Experts of a small language model: a sigmoid router, a shared expert of 128 neurons.
Below are experts of layer 2 (counted from 0) of a mixture-of-experts language model. Rows are named router (the router's row for the expert), gate (a neuron's input weights, with its number), up (a neuron's input weights, with its number), down (a neuron's output weights, with its number) and show model dimensions 128-191. Each number is 200 + 30 x the weight over its row's rms, rounded and kept within 0 to 999.
After each expert's rows: "gets" lists some tokens that make up at least twice as much of what it gets as of all text. This comes from a sample of Wikipedia text that the model never trained on. Tokens count by the router's weight.

# expert 22
router,251,159,241,158,214,222,177,250,148,264,212,195,148,158,226,181,241,229,120,195,197,183,148,204,141,173,186,173,206,212,223,190,210,174,161,189,227,181,220,212,190,185,218,231,211,184,152,242,237,208,209,191,182,207,188,191,207,204,239,189,180,208,148,176
gate0,207,162,211,227,212,202,160,196,191,238,166,162,191,223,235,152,178,208,210,189,235,227,169,228,193,213,140,174,240,178,232,160,232,228,184,175,200,223,166,264,234,186,200,238,216,141,191,192,185,245,198,163,210,217,166,226,218,237,200,175,163,213,129,228
up0,210,226,215,198,224,169,199,171,158,233,197,209,175,249,223,194,197,166,165,218,212,233,184,196,177,228,168,209,216,202,198,197,238,193,229,174,174,215,153,209,209,210,182,214,225,167,204,171,222,214,193,213,212,252,227,241,180,245,221,204,185,205,143,235
down0,236,227,160,217,149,198,201,274,178,201,175,261,228,204,224,225,165,199,211,197,165,178,204,209,186,212,167,172,188,198,199,241,207,233,214,214,127,140,222,236,223,217,141,183,180,220,175,183,194,159,153,234,220,190,198,152,239,235,200,229,222,198,280,152
gate1,181,197,208,222,237,200,230,233,183,197,186,175,203,230,206,155,222,194,186,187,257,202,190,159,161,203,209,212,168,185,203,181,203,215,211,216,200,195,224,196,202,237,254,195,210,213,128,209,187,207,215,258,194,242,268,235,200,192,262,195,145,199,219,178
up1,186,186,200,160,242,173,185,249,218,112,178,195,186,156,194,193,216,149,161,232,199,216,138,174,180,169,217,167,225,221,182,192,207,238,167,203,219,192,212,208,154,223,176,174,170,234,189,215,184,175,243,183,207,191,214,210,198,207,220,251,175,174,192,173
down1,139,193,224,240,151,235,169,201,233,206,198,182,206,171,219,212,182,209,192,213,284,176,196,158,125,193,197,255,186,252,217,191,194,164,245,189,215,168,146,175,198,203,187,188,173,244,214,209,181,177,196,217,281,231,201,199,169,235,227,213,220,199,252,204
gets: " and", "–", "-", " that", " or", ")"

# expert 26
router,199,120,167,190,210,229,201,227,162,148,198,185,207,218,168,215,250,257,180,196,180,197,222,226,165,187,139,231,194,205,237,166,176,227,212,200,173,230,185,130,159,203,172,208,182,230,213,263,215,176,177,206,205,225,239,198,254,146,171,221,215,222,209,186
gate0,183,185,205,190,229,180,236,136,195,170,156,176,217,197,150,218,188,194,231,203,181,154,233,226,182,268,210,198,206,172,181,198,182,190,206,247,214,173,170,178,182,163,157,133,201,180,206,175,183,232,207,223,229,227,150,199,198,144,185,200,179,201,165,184
up0,236,163,229,152,191,239,217,160,207,184,191,190,218,186,201,163,181,267,219,231,201,167,165,165,189,254,191,202,161,178,189,153,204,229,154,205,198,165,172,200,178,164,178,192,191,198,200,202,193,235,185,220,229,188,191,226,197,152,244,158,207,222,170,175
down0,205,207,196,226,203,236,163,225,259,209,210,170,197,203,229,161,218,273,192,157,178,222,182,166,190,170,206,231,214,204,206,177,164,167,238,199,184,208,150,225,170,191,230,243,234,201,182,161,263,209,180,184,205,195,251,156,194,223,166,153,209,146,176,191
gate1,202,199,181,197,219,181,211,202,166,228,199,206,235,202,214,130,195,231,245,165,249,147,186,223,235,162,164,220,257,217,206,149,204,228,164,185,208,191,202,191,203,197,183,186,236,225,191,227,188,234,218,190,171,254,185,178,230,203,233,214,219,215,165,168
up1,206,167,216,233,209,181,192,252,142,223,231,190,185,204,203,132,229,187,219,146,253,178,200,184,208,173,120,218,228,251,203,172,175,215,219,225,187,210,235,160,186,190,233,176,191,204,230,196,225,191,193,200,193,270,192,164,204,137,199,208,196,207,185,206
down1,137,135,160,219,238,151,254,203,170,212,221,214,222,211,212,187,224,202,194,181,205,147,213,232,170,248,211,215,227,196,187,266,175,175,204,186,211,223,217,153,245,192,208,231,211,176,221,167,212,203,228,172,144,246,197,178,168,145,179,178,179,219,186,233
gets: " the", " in", " of", " on", " to", " by"

# expert 20
router,188,149,134,175,168,216,247,187,187,216,204,145,190,204,202,220,217,213,115,187,159,194,254,226,164,180,182,207,192,218,202,175,203,169,119,225,199,192,203,172,164,213,190,222,171,215,180,255,159,182,198,174,215,240,243,243,232,93,193,190,215,224,262,162
gate0,174,172,217,179,180,199,209,266,213,212,203,243,208,210,202,166,171,247,242,159,179,221,226,181,187,130,200,237,201,259,217,237,204,189,242,222,181,187,136,141,190,202,202,176,195,200,176,168,188,206,167,206,201,238,197,216,236,165,206,191,226,191,225,160
up0,182,172,197,212,157,200,216,302,210,218,201,214,193,246,147,158,125,196,207,257,225,175,178,176,201,161,182,185,178,236,227,191,226,194,235,246,220,176,160,178,191,205,188,158,177,172,155,212,235,140,205,181,216,185,206,189,231,179,202,184,257,204,204,193
down0,215,195,199,250,180,189,210,194,191,209,164,175,195,253,147,248,206,210,246,284,171,213,169,143,206,165,131,217,172,242,216,175,216,255,170,233,209,234,185,204,213,239,178,161,183,197,210,207,198,180,178,213,190,182,200,165,259,249,145,242,154,201,232,207
gate1,150,193,180,179,206,123,204,211,194,212,206,215,184,210,229,157,256,164,224,224,180,166,219,164,156,207,188,223,201,157,242,218,213,239,169,194,186,207,159,180,183,171,157,211,226,253,199,183,204,227,143,194,175,181,130,209,168,203,192,188,238,194,262,202
up1,103,199,179,160,211,145,218,188,232,194,185,172,132,213,215,204,189,207,209,208,191,196,254,207,155,169,204,223,198,234,227,221,240,146,209,199,215,183,129,221,178,159,212,262,193,244,136,205,240,214,278,195,179,231,138,181,198,199,197,155,197,176,199,202
down1,181,205,231,179,181,226,197,197,156,160,206,181,201,151,233,211,175,201,236,201,162,240,203,224,234,174,206,208,200,215,157,195,186,251,224,203,154,217,258,193,180,260,223,213,139,175,167,178,141,192,200,190,224,187,228,214,237,183,201,233,200,192,166,212
gets: ".", " and", " in", " for", " with", " as"

# expert 16
router,205,191,234,115,179,203,254,223,184,197,172,164,215,260,236,208,185,148,174,220,235,222,191,204,235,178,205,223,215,201,186,205,221,138,186,252,195,273,228,164,202,201,157,211,213,192,198,144,176,202,162,168,179,172,210,214,210,247,223,242,212,228,237,219
gate0,261,160,251,185,139,209,172,204,169,193,176,209,196,185,191,244,233,238,183,208,232,217,152,236,233,209,187,163,174,211,184,174,235,223,249,269,176,182,169,201,204,197,206,180,175,189,156,229,174,219,200,244,239,205,177,239,186,160,246,147,198,205,165,219
up0,198,190,154,199,197,180,195,198,169,224,122,131,221,232,231,182,214,274,186,183,207,206,238,152,201,184,153,217,232,212,194,188,160,189,186,144,199,196,176,227,190,229,198,195,219,205,240,180,169,232,146,220,122,218,190,231,231,224,175,172,176,163,258,154
down0,183,192,224,239,214,244,203,205,164,214,169,225,176,139,207,190,246,189,200,150,218,150,219,206,150,159,205,160,204,151,175,213,181,204,177,199,170,197,241,204,202,176,183,215,197,230,261,176,267,230,260,226,198,224,217,236,147,191,174,241,156,165,193,149
gate1,176,177,226,267,209,188,167,207,204,231,211,207,240,184,183,263,217,220,169,230,142,206,219,207,201,166,230,126,265,236,224,179,170,194,182,229,179,213,163,215,218,203,171,232,158,212,203,208,169,260,200,220,173,236,241,157,183,176,167,222,218,194,208,242
up1,213,178,237,255,221,188,237,214,222,210,207,197,215,196,192,237,212,197,195,248,154,243,243,170,194,153,193,189,218,230,239,163,183,199,211,188,150,193,166,220,238,168,203,219,163,217,179,231,165,231,195,181,203,196,211,220,168,177,210,203,205,177,199,231
down1,223,198,172,187,190,189,268,237,168,168,200,251,146,185,153,199,178,172,192,201,204,217,185,158,181,204,253,216,213,239,175,173,177,176,164,143,206,202,179,255,190,231,228,205,210,220,184,239,233,198,196,215,171,162,228,192,197,185,226,152,252,222,215,183
gets: "-", "\n", ".\n\n", "==", " |\n", "==="

# expert 27
router,230,165,209,176,209,251,200,220,225,221,226,220,171,201,229,216,212,249,166,255,199,230,108,199,203,194,191,203,238,209,218,173,208,216,175,224,115,165,212,235,175,235,229,206,214,156,205,192,183,161,207,196,165,200,148,200,188,204,192,209,218,228,218,194
gate0,205,256,198,161,201,232,238,238,180,188,166,172,198,170,212,203,234,208,253,196,235,234,185,231,238,222,155,277,160,200,225,165,201,192,192,153,214,242,198,190,215,131,184,184,166,214,154,210,231,202,227,186,167,183,182,153,226,162,182,170,215,240,203,194
up0,211,278,169,181,127,205,197,169,129,196,168,190,205,232,202,216,208,174,210,210,193,274,174,184,219,185,165,234,188,202,192,218,164,205,169,152,198,175,223,224,194,174,220,151,210,231,162,211,234,235,184,192,157,175,214,192,159,184,190,170,189,206,202,216
down0,199,234,200,242,121,220,175,249,204,224,172,174,201,184,172,178,172,192,202,170,174,159,218,152,244,197,209,239,203,215,191,203,188,181,200,238,211,150,192,159,223,257,213,179,179,181,186,184,211,223,194,208,206,204,216,185,170,243,215,210,215,178,234,236
gate1,215,225,173,225,178,189,147,193,215,198,231,177,229,186,239,158,219,241,124,219,235,163,193,178,151,212,190,200,183,200,233,196,134,196,172,191,183,154,130,127,178,238,180,179,153,249,183,176,170,193,200,210,216,174,198,215,255,211,192,272,223,217,232,245
up1,182,224,172,260,162,264,146,174,209,170,231,196,220,278,194,150,183,180,129,195,259,170,210,180,183,171,180,209,220,219,234,196,197,193,181,224,251,207,191,159,222,241,157,169,153,230,233,202,174,167,138,178,149,187,170,256,224,223,201,199,180,223,226,213
down1,191,203,232,202,183,243,180,153,162,165,228,224,219,228,151,217,154,150,207,204,225,248,224,177,230,186,220,199,252,230,194,129,196,218,193,173,170,221,170,182,180,201,200,165,221,180,214,225,192,262,167,233,190,165,153,182,245,243,220,185,179,209,196,124
gets: "-", "\n", ":", ")", " |", "\""

# expert 8
router,242,165,206,213,183,224,238,223,219,150,182,199,206,190,158,213,184,182,219,228,201,189,126,240,220,189,237,232,187,252,154,155,188,196,174,229,198,220,225,239,200,226,188,260,144,212,221,211,199,180,202,207,172,259,220,184,216,204,201,204,211,188,216,188
gate0,207,157,216,204,168,187,176,148,235,213,235,223,217,212,218,235,152,197,197,215,160,167,178,207,195,146,185,210,185,206,236,212,212,150,200,204,143,168,167,211,198,167,133,196,228,260,220,188,160,174,227,169,159,186,171,202,123,219,188,190,160,157,179,206
up0,251,136,223,207,158,190,231,149,226,239,247,182,220,190,207,180,181,248,212,245,142,185,218,208,230,119,192,223,178,217,227,194,221,160,172,216,170,172,177,208,220,181,169,167,238,254,176,193,206,209,184,174,229,194,186,197,203,229,181,149,175,180,144,249
down0,201,176,196,160,246,223,234,190,174,211,220,201,155,226,185,171,179,223,213,246,193,235,208,203,185,237,191,236,162,207,217,178,188,204,203,190,180,180,181,248,231,190,250,156,225,199,200,233,211,224,202,278,145,226,151,198,231,237,184,146,209,235,172,191
gate1,156,244,190,180,220,148,203,215,184,150,215,220,142,240,242,183,240,201,154,156,213,197,223,182,217,221,246,196,217,216,175,159,223,187,247,216,178,207,164,152,214,140,213,134,213,161,193,212,207,223,205,206,243,128,181,207,148,164,226,173,203,223,180,189
up1,218,170,192,197,234,250,161,212,231,218,197,208,188,194,147,217,197,187,217,153,200,199,225,208,208,200,305,231,171,181,158,170,204,225,215,185,153,195,227,186,240,205,170,144,197,186,208,217,208,208,213,164,219,220,194,167,230,190,201,143,111,228,181,167
down1,199,159,154,190,172,235,156,172,209,192,199,175,227,150,155,206,143,189,221,219,155,269,204,217,219,181,205,138,188,179,215,223,205,237,158,224,191,225,216,197,199,167,173,199,181,169,248,249,207,198,228,184,180,241,170,198,199,179,179,159,175,213,182,196
gets: "0", "9", "8", "5", "7", "6"

# expert 0
router,226,197,170,194,185,201,201,219,179,207,206,217,200,222,193,205,196,224,196,201,106,236,274,198,213,188,153,194,256,151,186,205,187,269,202,206,209,227,194,183,202,208,199,203,160,210,168,194,194,215,247,232,212,201,145,200,208,153,224,202,188,205,158,196
gate0,175,234,212,209,179,180,212,158,153,171,253,193,154,205,188,223,191,179,169,255,250,259,193,246,182,163,204,178,186,132,206,223,256,270,158,216,223,197,217,171,236,168,192,198,192,223,235,212,263,176,184,187,217,199,207,185,185,249,203,249,211,212,244,221
up0,194,218,186,210,162,216,184,193,163,193,240,150,186,180,224,175,180,158,190,176,215,212,185,249,191,165,207,191,188,173,184,167,216,293,179,210,188,207,197,202,219,182,197,171,180,175,153,219,184,251,222,186,186,179,187,162,172,198,254,248,200,179,251,238
down0,178,192,189,215,183,223,209,222,180,250,194,240,166,214,182,214,228,209,238,195,245,106,175,191,178,216,176,157,211,176,133,201,177,203,197,188,198,196,134,214,212,214,214,218,241,202,186,224,212,175,169,242,206,146,205,155,234,159,252,179,218,179,226,164
gate1,244,242,249,222,240,211,164,177,201,147,158,191,242,211,242,259,235,208,232,171,271,183,234,199,188,167,182,188,223,230,207,176,218,206,207,194,185,250,170,214,165,244,187,187,220,152,219,206,201,211,256,220,207,206,210,163,186,233,206,161,250,209,187,146
up1,220,187,232,158,206,181,216,178,172,152,206,214,233,150,236,252,206,222,187,191,196,235,214,173,149,173,159,212,206,198,187,202,159,147,212,186,183,244,190,236,173,226,201,208,185,194,226,134,196,191,256,189,205,179,209,135,207,221,249,166,170,191,128,210
down1,235,168,169,236,212,169,218,189,175,181,280,197,188,200,171,226,182,179,217,237,222,267,168,204,139,156,191,193,202,208,147,225,189,196,157,254,167,193,168,189,211,216,196,184,195,186,170,194,208,211,264,183,174,136,193,153,210,236,223,189,187,190,149,214
gets: " ", " |", ";", " –;"

# expert 12
router,194,174,168,216,178,256,308,222,125,211,169,205,130,167,181,201,197,199,124,163,171,206,200,231,179,189,184,220,214,226,206,216,206,200,159,200,178,202,226,158,168,139,202,189,184,220,192,213,226,160,121,161,186,194,180,184,209,239,175,230,191,263,179,253
gate0,154,204,221,194,217,196,176,222,254,198,184,201,193,230,249,137,197,223,185,156,175,191,245,148,186,224,180,257,194,207,245,179,170,187,222,200,180,140,261,211,141,160,208,189,198,210,196,185,214,203,184,193,205,218,238,203,199,175,216,166,258,177,225,274
up0,209,181,205,179,145,223,162,290,240,196,180,193,154,236,192,160,246,187,185,164,187,204,198,211,200,202,165,234,194,185,217,156,144,218,177,147,230,215,181,219,163,178,228,185,228,133,237,170,235,179,211,177,164,180,257,209,200,165,217,183,159,207,239,244
down0,240,201,259,203,172,195,220,164,172,220,231,181,252,237,207,262,176,176,204,230,182,201,159,251,195,190,207,213,202,221,190,303,219,164,269,243,221,141,219,209,245,156,240,192,198,208,188,201,210,230,208,221,192,196,220,175,175,152,245,199,173,204,208,216
gate1,235,201,190,163,230,208,224,213,219,203,179,209,227,184,222,165,240,275,228,197,208,169,210,265,209,210,203,160,228,240,194,175,195,185,223,195,238,250,213,197,198,233,242,270,229,183,177,118,210,193,240,156,176,181,171,201,241,214,195,155,203,194,232,233
up1,249,241,155,193,212,183,146,210,196,223,234,237,206,180,190,245,198,130,190,159,185,211,197,216,168,173,269,171,198,250,204,211,254,172,182,121,209,233,198,206,204,205,206,227,163,227,188,184,210,216,227,188,193,216,176,191,198,168,248,173,179,176,196,217
down1,214,217,157,171,188,204,201,184,234,215,211,210,288,227,198,203,234,185,151,212,222,182,206,254,175,173,157,210,199,171,199,153,178,166,222,194,210,299,225,193,189,177,175,153,195,177,241,195,163,198,150,221,194,142,278,194,190,234,219,251,189,186,182,206
gets: "a", "i", "o", "an", "er", "in"

# expert 18
router,199,145,175,166,200,232,213,208,212,193,211,184,166,266,212,220,214,219,211,235,169,193,237,235,215,158,132,203,225,160,242,168,181,197,223,177,174,196,210,183,198,245,199,206,170,234,165,248,221,179,234,228,174,167,202,183,224,186,187,208,211,193,209,237
gate0,236,177,172,177,164,178,216,206,164,295,185,221,162,176,213,193,158,174,219,233,168,200,212,195,230,178,205,240,195,166,179,249,145,156,150,181,186,183,192,201,211,248,144,225,188,218,227,220,179,207,270,238,237,189,191,244,251,226,144,212,232,178,156,166
up0,255,130,166,185,172,126,246,198,206,262,261,175,154,180,213,242,204,181,212,216,179,213,201,210,204,215,200,168,185,157,175,235,164,143,181,193,194,188,172,216,184,202,201,190,156,185,205,199,160,225,221,176,214,234,140,208,191,244,179,253,236,202,144,181
down0,203,209,207,168,183,175,178,209,182,195,200,161,179,192,190,187,189,219,250,181,222,190,188,170,213,150,196,198,180,154,201,183,171,196,244,178,143,197,208,184,200,201,248,188,271,196,224,154,200,215,149,192,158,212,263,100,147,188,242,176,202,212,223,193
gate1,262,255,195,253,189,162,190,237,252,184,202,197,180,210,221,238,210,246,185,185,178,205,199,214,187,179,218,207,192,147,175,179,193,216,151,216,219,192,183,229,243,212,183,188,200,189,182,265,219,245,200,207,220,202,219,171,228,271,254,212,206,156,230,205
up1,217,276,160,222,168,180,192,260,260,187,210,207,239,157,196,219,165,223,156,208,215,208,179,186,157,170,201,199,160,160,160,189,217,226,178,203,171,201,167,228,190,211,202,242,175,153,171,239,236,236,165,212,204,190,194,188,256,238,203,225,170,166,221,196
down1,167,227,214,138,192,162,221,225,232,184,183,206,181,221,257,185,221,123,183,171,162,167,205,126,223,194,158,146,181,207,241,210,166,126,244,173,208,197,270,181,244,178,247,199,192,185,211,180,180,150,182,217,217,175,185,196,198,190,206,180,183,199,174,226
gets: " ", " of", " (", "–", " about", "("

# expert 30
router,178,241,185,159,187,167,205,240,210,193,182,203,129,160,177,202,213,206,212,174,225,199,181,176,210,160,225,218,200,183,202,240,179,226,183,228,179,164,213,236,190,188,211,182,205,244,223,233,183,214,225,162,169,188,189,193,158,127,166,191,208,204,223,161
gate0,176,183,225,171,163,219,186,174,191,189,262,210,130,178,223,209,235,202,195,159,216,174,179,237,182,227,219,137,206,171,217,163,203,228,191,192,182,173,188,218,210,229,161,179,248,169,197,169,153,172,225,245,199,274,194,176,239,179,193,232,190,194,233,157
up0,205,171,196,219,178,233,243,189,200,189,219,254,163,201,223,226,199,205,199,171,240,194,147,182,163,187,195,176,183,175,227,223,229,247,190,184,204,173,157,233,183,240,179,195,189,183,153,162,221,178,228,231,218,273,210,154,229,215,173,224,183,147,211,157
down0,184,277,180,254,137,214,229,223,198,205,232,166,184,194,153,190,206,187,179,188,157,248,184,192,226,154,221,183,172,235,205,219,135,174,264,190,225,212,224,232,216,188,242,264,204,305,211,203,275,214,193,200,176,172,201,230,186,175,193,119,172,213,188,227
gate1,202,230,188,213,252,215,190,236,166,176,199,231,178,184,168,219,239,186,171,143,176,214,151,220,212,215,170,183,234,184,195,217,166,279,180,260,218,147,193,237,236,201,205,148,287,194,157,211,201,170,196,177,172,236,212,196,226,204,187,175,263,233,202,209
up1,210,244,179,200,243,170,235,190,143,146,182,193,192,221,208,161,219,175,194,146,179,233,163,238,219,176,119,258,231,210,222,207,161,265,200,249,264,200,147,213,200,185,219,205,275,171,150,199,156,197,180,207,153,182,187,221,231,249,193,211,254,224,187,212
down1,170,243,220,256,268,163,134,250,182,191,216,188,181,217,185,239,174,224,208,176,201,204,221,173,214,144,213,222,188,166,207,199,168,193,212,153,211,121,162,189,213,177,231,265,224,252,173,152,229,148,191,153,164,173,228,268,175,163,217,199,210,208,186,197
gets: " B", " K", " S", " M", " D", " T"

# expert 2
router,193,225,184,165,157,216,211,259,215,166,217,179,130,195,231,186,200,254,161,170,199,246,307,170,208,186,212,183,228,240,268,167,186,179,230,224,157,211,185,163,190,206,192,191,200,215,189,187,208,145,140,188,227,192,203,158,177,191,180,210,256,201,237,228
gate0,202,173,204,218,147,228,192,178,208,153,202,178,230,176,141,175,262,213,164,179,210,231,203,243,203,231,218,194,201,210,243,177,223,201,171,218,154,201,167,160,226,172,201,197,209,206,244,165,203,224,139,173,220,256,125,130,219,200,226,205,204,163,208,213
up0,188,170,201,186,141,228,205,153,207,172,248,202,236,149,223,141,230,226,238,216,229,281,230,194,237,207,200,132,207,195,227,127,193,224,163,179,162,206,246,188,255,236,181,219,203,190,254,191,190,208,182,222,220,204,179,182,202,230,202,186,218,180,263,243
down0,201,221,199,161,200,214,138,203,226,214,279,214,189,172,242,129,156,217,246,228,166,170,276,126,208,189,169,190,222,158,231,247,197,212,170,211,224,219,199,211,213,203,212,193,210,162,241,221,158,217,173,175,193,197,220,230,238,179,181,173,221,222,200,237
gate1,203,185,200,145,203,211,148,200,148,241,181,166,212,165,219,169,202,243,232,209,218,177,148,246,205,189,197,185,148,195,196,162,200,221,204,179,159,189,207,183,203,193,193,174,165,186,263,161,203,209,147,259,149,263,234,155,240,240,161,228,174,258,243,211
up1,136,211,209,200,248,206,226,141,188,200,149,201,172,212,176,215,182,213,229,228,234,165,134,269,165,172,221,211,237,225,160,202,185,203,184,176,216,143,218,152,228,227,193,202,192,227,231,154,203,214,197,228,163,195,205,146,199,202,229,205,220,221,276,207
down1,203,177,144,232,172,160,189,283,188,207,238,202,189,176,206,239,245,188,196,226,155,203,228,204,232,192,213,213,231,186,225,195,189,180,205,270,211,180,202,225,242,275,219,247,231,201,233,170,200,216,215,230,196,157,211,242,165,175,241,159,203,236,214,217
gets: "1", "2", "3", "4", "5", "0"

# expert 14
router,245,214,184,135,227,207,190,176,187,237,183,263,171,231,195,211,181,207,213,272,155,236,190,181,206,214,231,175,227,199,232,180,227,179,217,261,152,263,227,190,181,228,215,183,210,206,215,199,128,171,167,155,217,204,177,242,230,217,174,159,257,236,185,196
gate0,215,190,133,210,158,211,175,204,199,245,218,236,188,179,267,162,170,156,167,189,193,169,192,184,157,201,236,235,167,240,232,245,172,169,205,167,221,171,204,169,178,224,184,156,181,172,209,174,170,201,214,113,196,237,192,220,187,229,187,189,156,196,217,145
up0,230,161,225,207,156,175,263,209,151,229,223,250,161,223,215,179,142,219,212,237,192,138,217,222,147,178,251,202,211,212,234,275,209,191,194,166,191,209,205,203,182,219,203,158,210,185,210,192,124,189,170,146,278,227,221,216,223,210,163,194,175,235,262,179
down0,158,171,193,184,183,276,171,200,238,175,227,172,125,216,185,132,178,194,136,199,186,188,228,170,247,221,167,158,173,196,233,186,206,150,192,190,251,177,195,233,217,226,224,223,167,189,195,153,181,179,208,298,152,209,211,168,209,232,228,216,139,225,211,155
gate1,161,226,197,196,186,220,153,179,216,191,197,199,217,162,204,232,181,186,165,184,190,242,191,149,193,204,285,206,179,221,167,200,138,174,240,238,173,224,221,218,209,186,188,213,222,237,146,203,191,227,181,229,203,176,203,212,216,254,226,261,184,239,242,199
up1,210,233,165,250,194,198,162,208,208,229,159,196,257,169,192,191,165,223,188,177,206,180,156,158,205,166,217,199,198,209,164,208,191,203,165,169,232,212,207,222,242,191,216,210,216,118,155,187,161,225,205,179,210,238,236,174,205,250,167,199,225,256,143,254
down1,254,201,195,191,147,184,179,147,210,224,276,201,219,178,219,203,177,205,192,136,165,203,204,221,184,209,199,194,209,202,116,228,194,154,228,191,267,207,200,237,210,231,224,145,238,175,224,184,169,183,192,224,166,163,202,190,172,220,218,219,188,182,154,198
gets: " |\n", ":", "\n", " |", "\n\n", "|"

# expert 6
router,231,195,199,183,174,226,184,257,246,198,172,160,196,193,241,224,187,201,186,247,229,206,239,227,191,200,157,179,220,178,156,234,211,242,198,205,193,188,191,179,171,167,200,158,201,251,175,228,135,180,225,193,278,175,228,224,178,222,205,239,182,200,198,175
gate0,175,236,233,173,233,172,221,233,206,203,168,162,196,214,170,193,211,191,236,236,213,211,188,235,212,242,208,199,152,101,170,227,230,218,192,250,173,232,216,187,265,193,193,204,134,238,218,196,230,158,188,148,196,190,255,296,177,157,227,223,175,204,180,215
up0,202,212,288,168,237,179,170,241,224,194,223,218,187,249,181,262,191,177,224,245,176,239,215,245,174,241,170,181,192,161,204,211,298,231,213,196,208,214,134,212,286,172,194,221,202,208,167,190,227,210,216,141,212,209,209,229,176,198,220,222,161,248,213,157
down0,188,172,240,272,167,205,189,144,221,198,232,215,171,203,150,243,212,215,170,165,205,212,179,200,186,196,251,234,203,214,251,152,172,255,238,212,187,236,200,177,215,202,217,151,184,199,199,210,193,209,171,235,187,203,278,157,170,221,174,204,192,207,155,177
gate1,187,179,209,181,192,239,212,188,217,181,230,199,168,220,202,220,175,258,224,207,213,181,260,201,200,206,204,157,251,193,200,253,190,200,199,161,180,198,200,210,240,175,172,203,153,182,197,178,238,178,173,170,246,209,209,264,273,196,214,225,174,220,171,139
up1,209,198,223,198,206,202,187,194,179,203,196,211,183,234,136,213,176,235,153,225,213,190,223,241,197,241,232,211,176,160,189,257,203,201,253,233,226,185,242,243,251,200,173,182,154,173,139,158,226,209,133,234,255,199,178,193,237,198,262,175,236,240,165,158
down1,203,174,222,143,204,160,229,211,183,232,221,174,221,253,231,122,148,141,229,225,196,226,235,159,225,255,201,198,131,184,195,178,234,208,233,207,248,174,257,165,239,205,176,231,214,177,211,248,181,182,180,195,153,173,204,199,226,245,223,193,178,188,253,216
gets: " the", " The", " was", " a", "The", " he"

# expert 19
router,176,182,193,147,193,187,190,212,194,199,218,243,160,193,179,223,220,222,164,191,155,193,251,190,220,152,227,225,199,197,217,160,191,195,214,190,162,226,199,185,221,281,195,143,215,223,188,249,140,119,189,196,295,223,178,190,177,143,170,233,217,185,263,165
gate0,253,202,236,297,216,217,195,203,196,225,220,152,222,250,234,237,190,167,201,198,160,227,231,193,229,158,158,162,204,216,185,232,166,180,173,150,204,250,182,218,179,226,197,159,226,179,236,221,178,267,241,186,165,224,251,220,169,187,212,230,234,165,244,152
up0,254,217,202,253,200,195,170,222,194,178,218,188,190,206,216,219,160,195,194,197,163,236,256,206,240,206,192,160,226,192,202,223,214,183,206,163,171,246,151,225,141,223,213,165,182,215,248,207,229,279,235,211,165,180,238,212,168,233,232,240,260,184,237,177
down0,200,247,265,159,180,309,203,214,215,164,262,263,202,194,172,186,233,238,211,186,225,178,168,224,155,217,207,154,172,178,208,162,213,207,152,177,194,219,192,178,201,192,218,185,174,203,194,239,170,162,219,217,190,205,135,221,183,255,228,218,193,150,221,211
gate1,249,178,207,201,190,194,207,197,205,196,203,168,215,246,156,206,204,211,245,200,225,223,151,259,197,182,183,218,215,214,179,217,195,201,205,270,201,202,168,217,207,259,232,196,212,235,235,217,194,175,237,195,229,195,240,246,169,162,198,237,188,188,208,235
up1,227,190,185,189,184,216,222,203,176,209,207,193,208,212,155,220,205,195,247,194,198,233,164,237,191,199,200,226,211,208,175,214,242,161,222,253,201,210,186,177,197,246,204,175,233,233,238,183,236,184,201,170,221,189,251,184,202,163,183,224,205,220,207,219
down1,171,210,202,191,177,205,188,234,167,229,276,208,236,199,198,226,214,166,183,207,168,192,215,212,177,193,193,193,178,187,196,211,262,262,174,195,177,221,235,198,154,186,204,215,212,204,232,185,187,228,207,174,192,193,160,224,209,158,191,190,186,237,221,182
gets: "|", "1", "2", "3", "4", "6"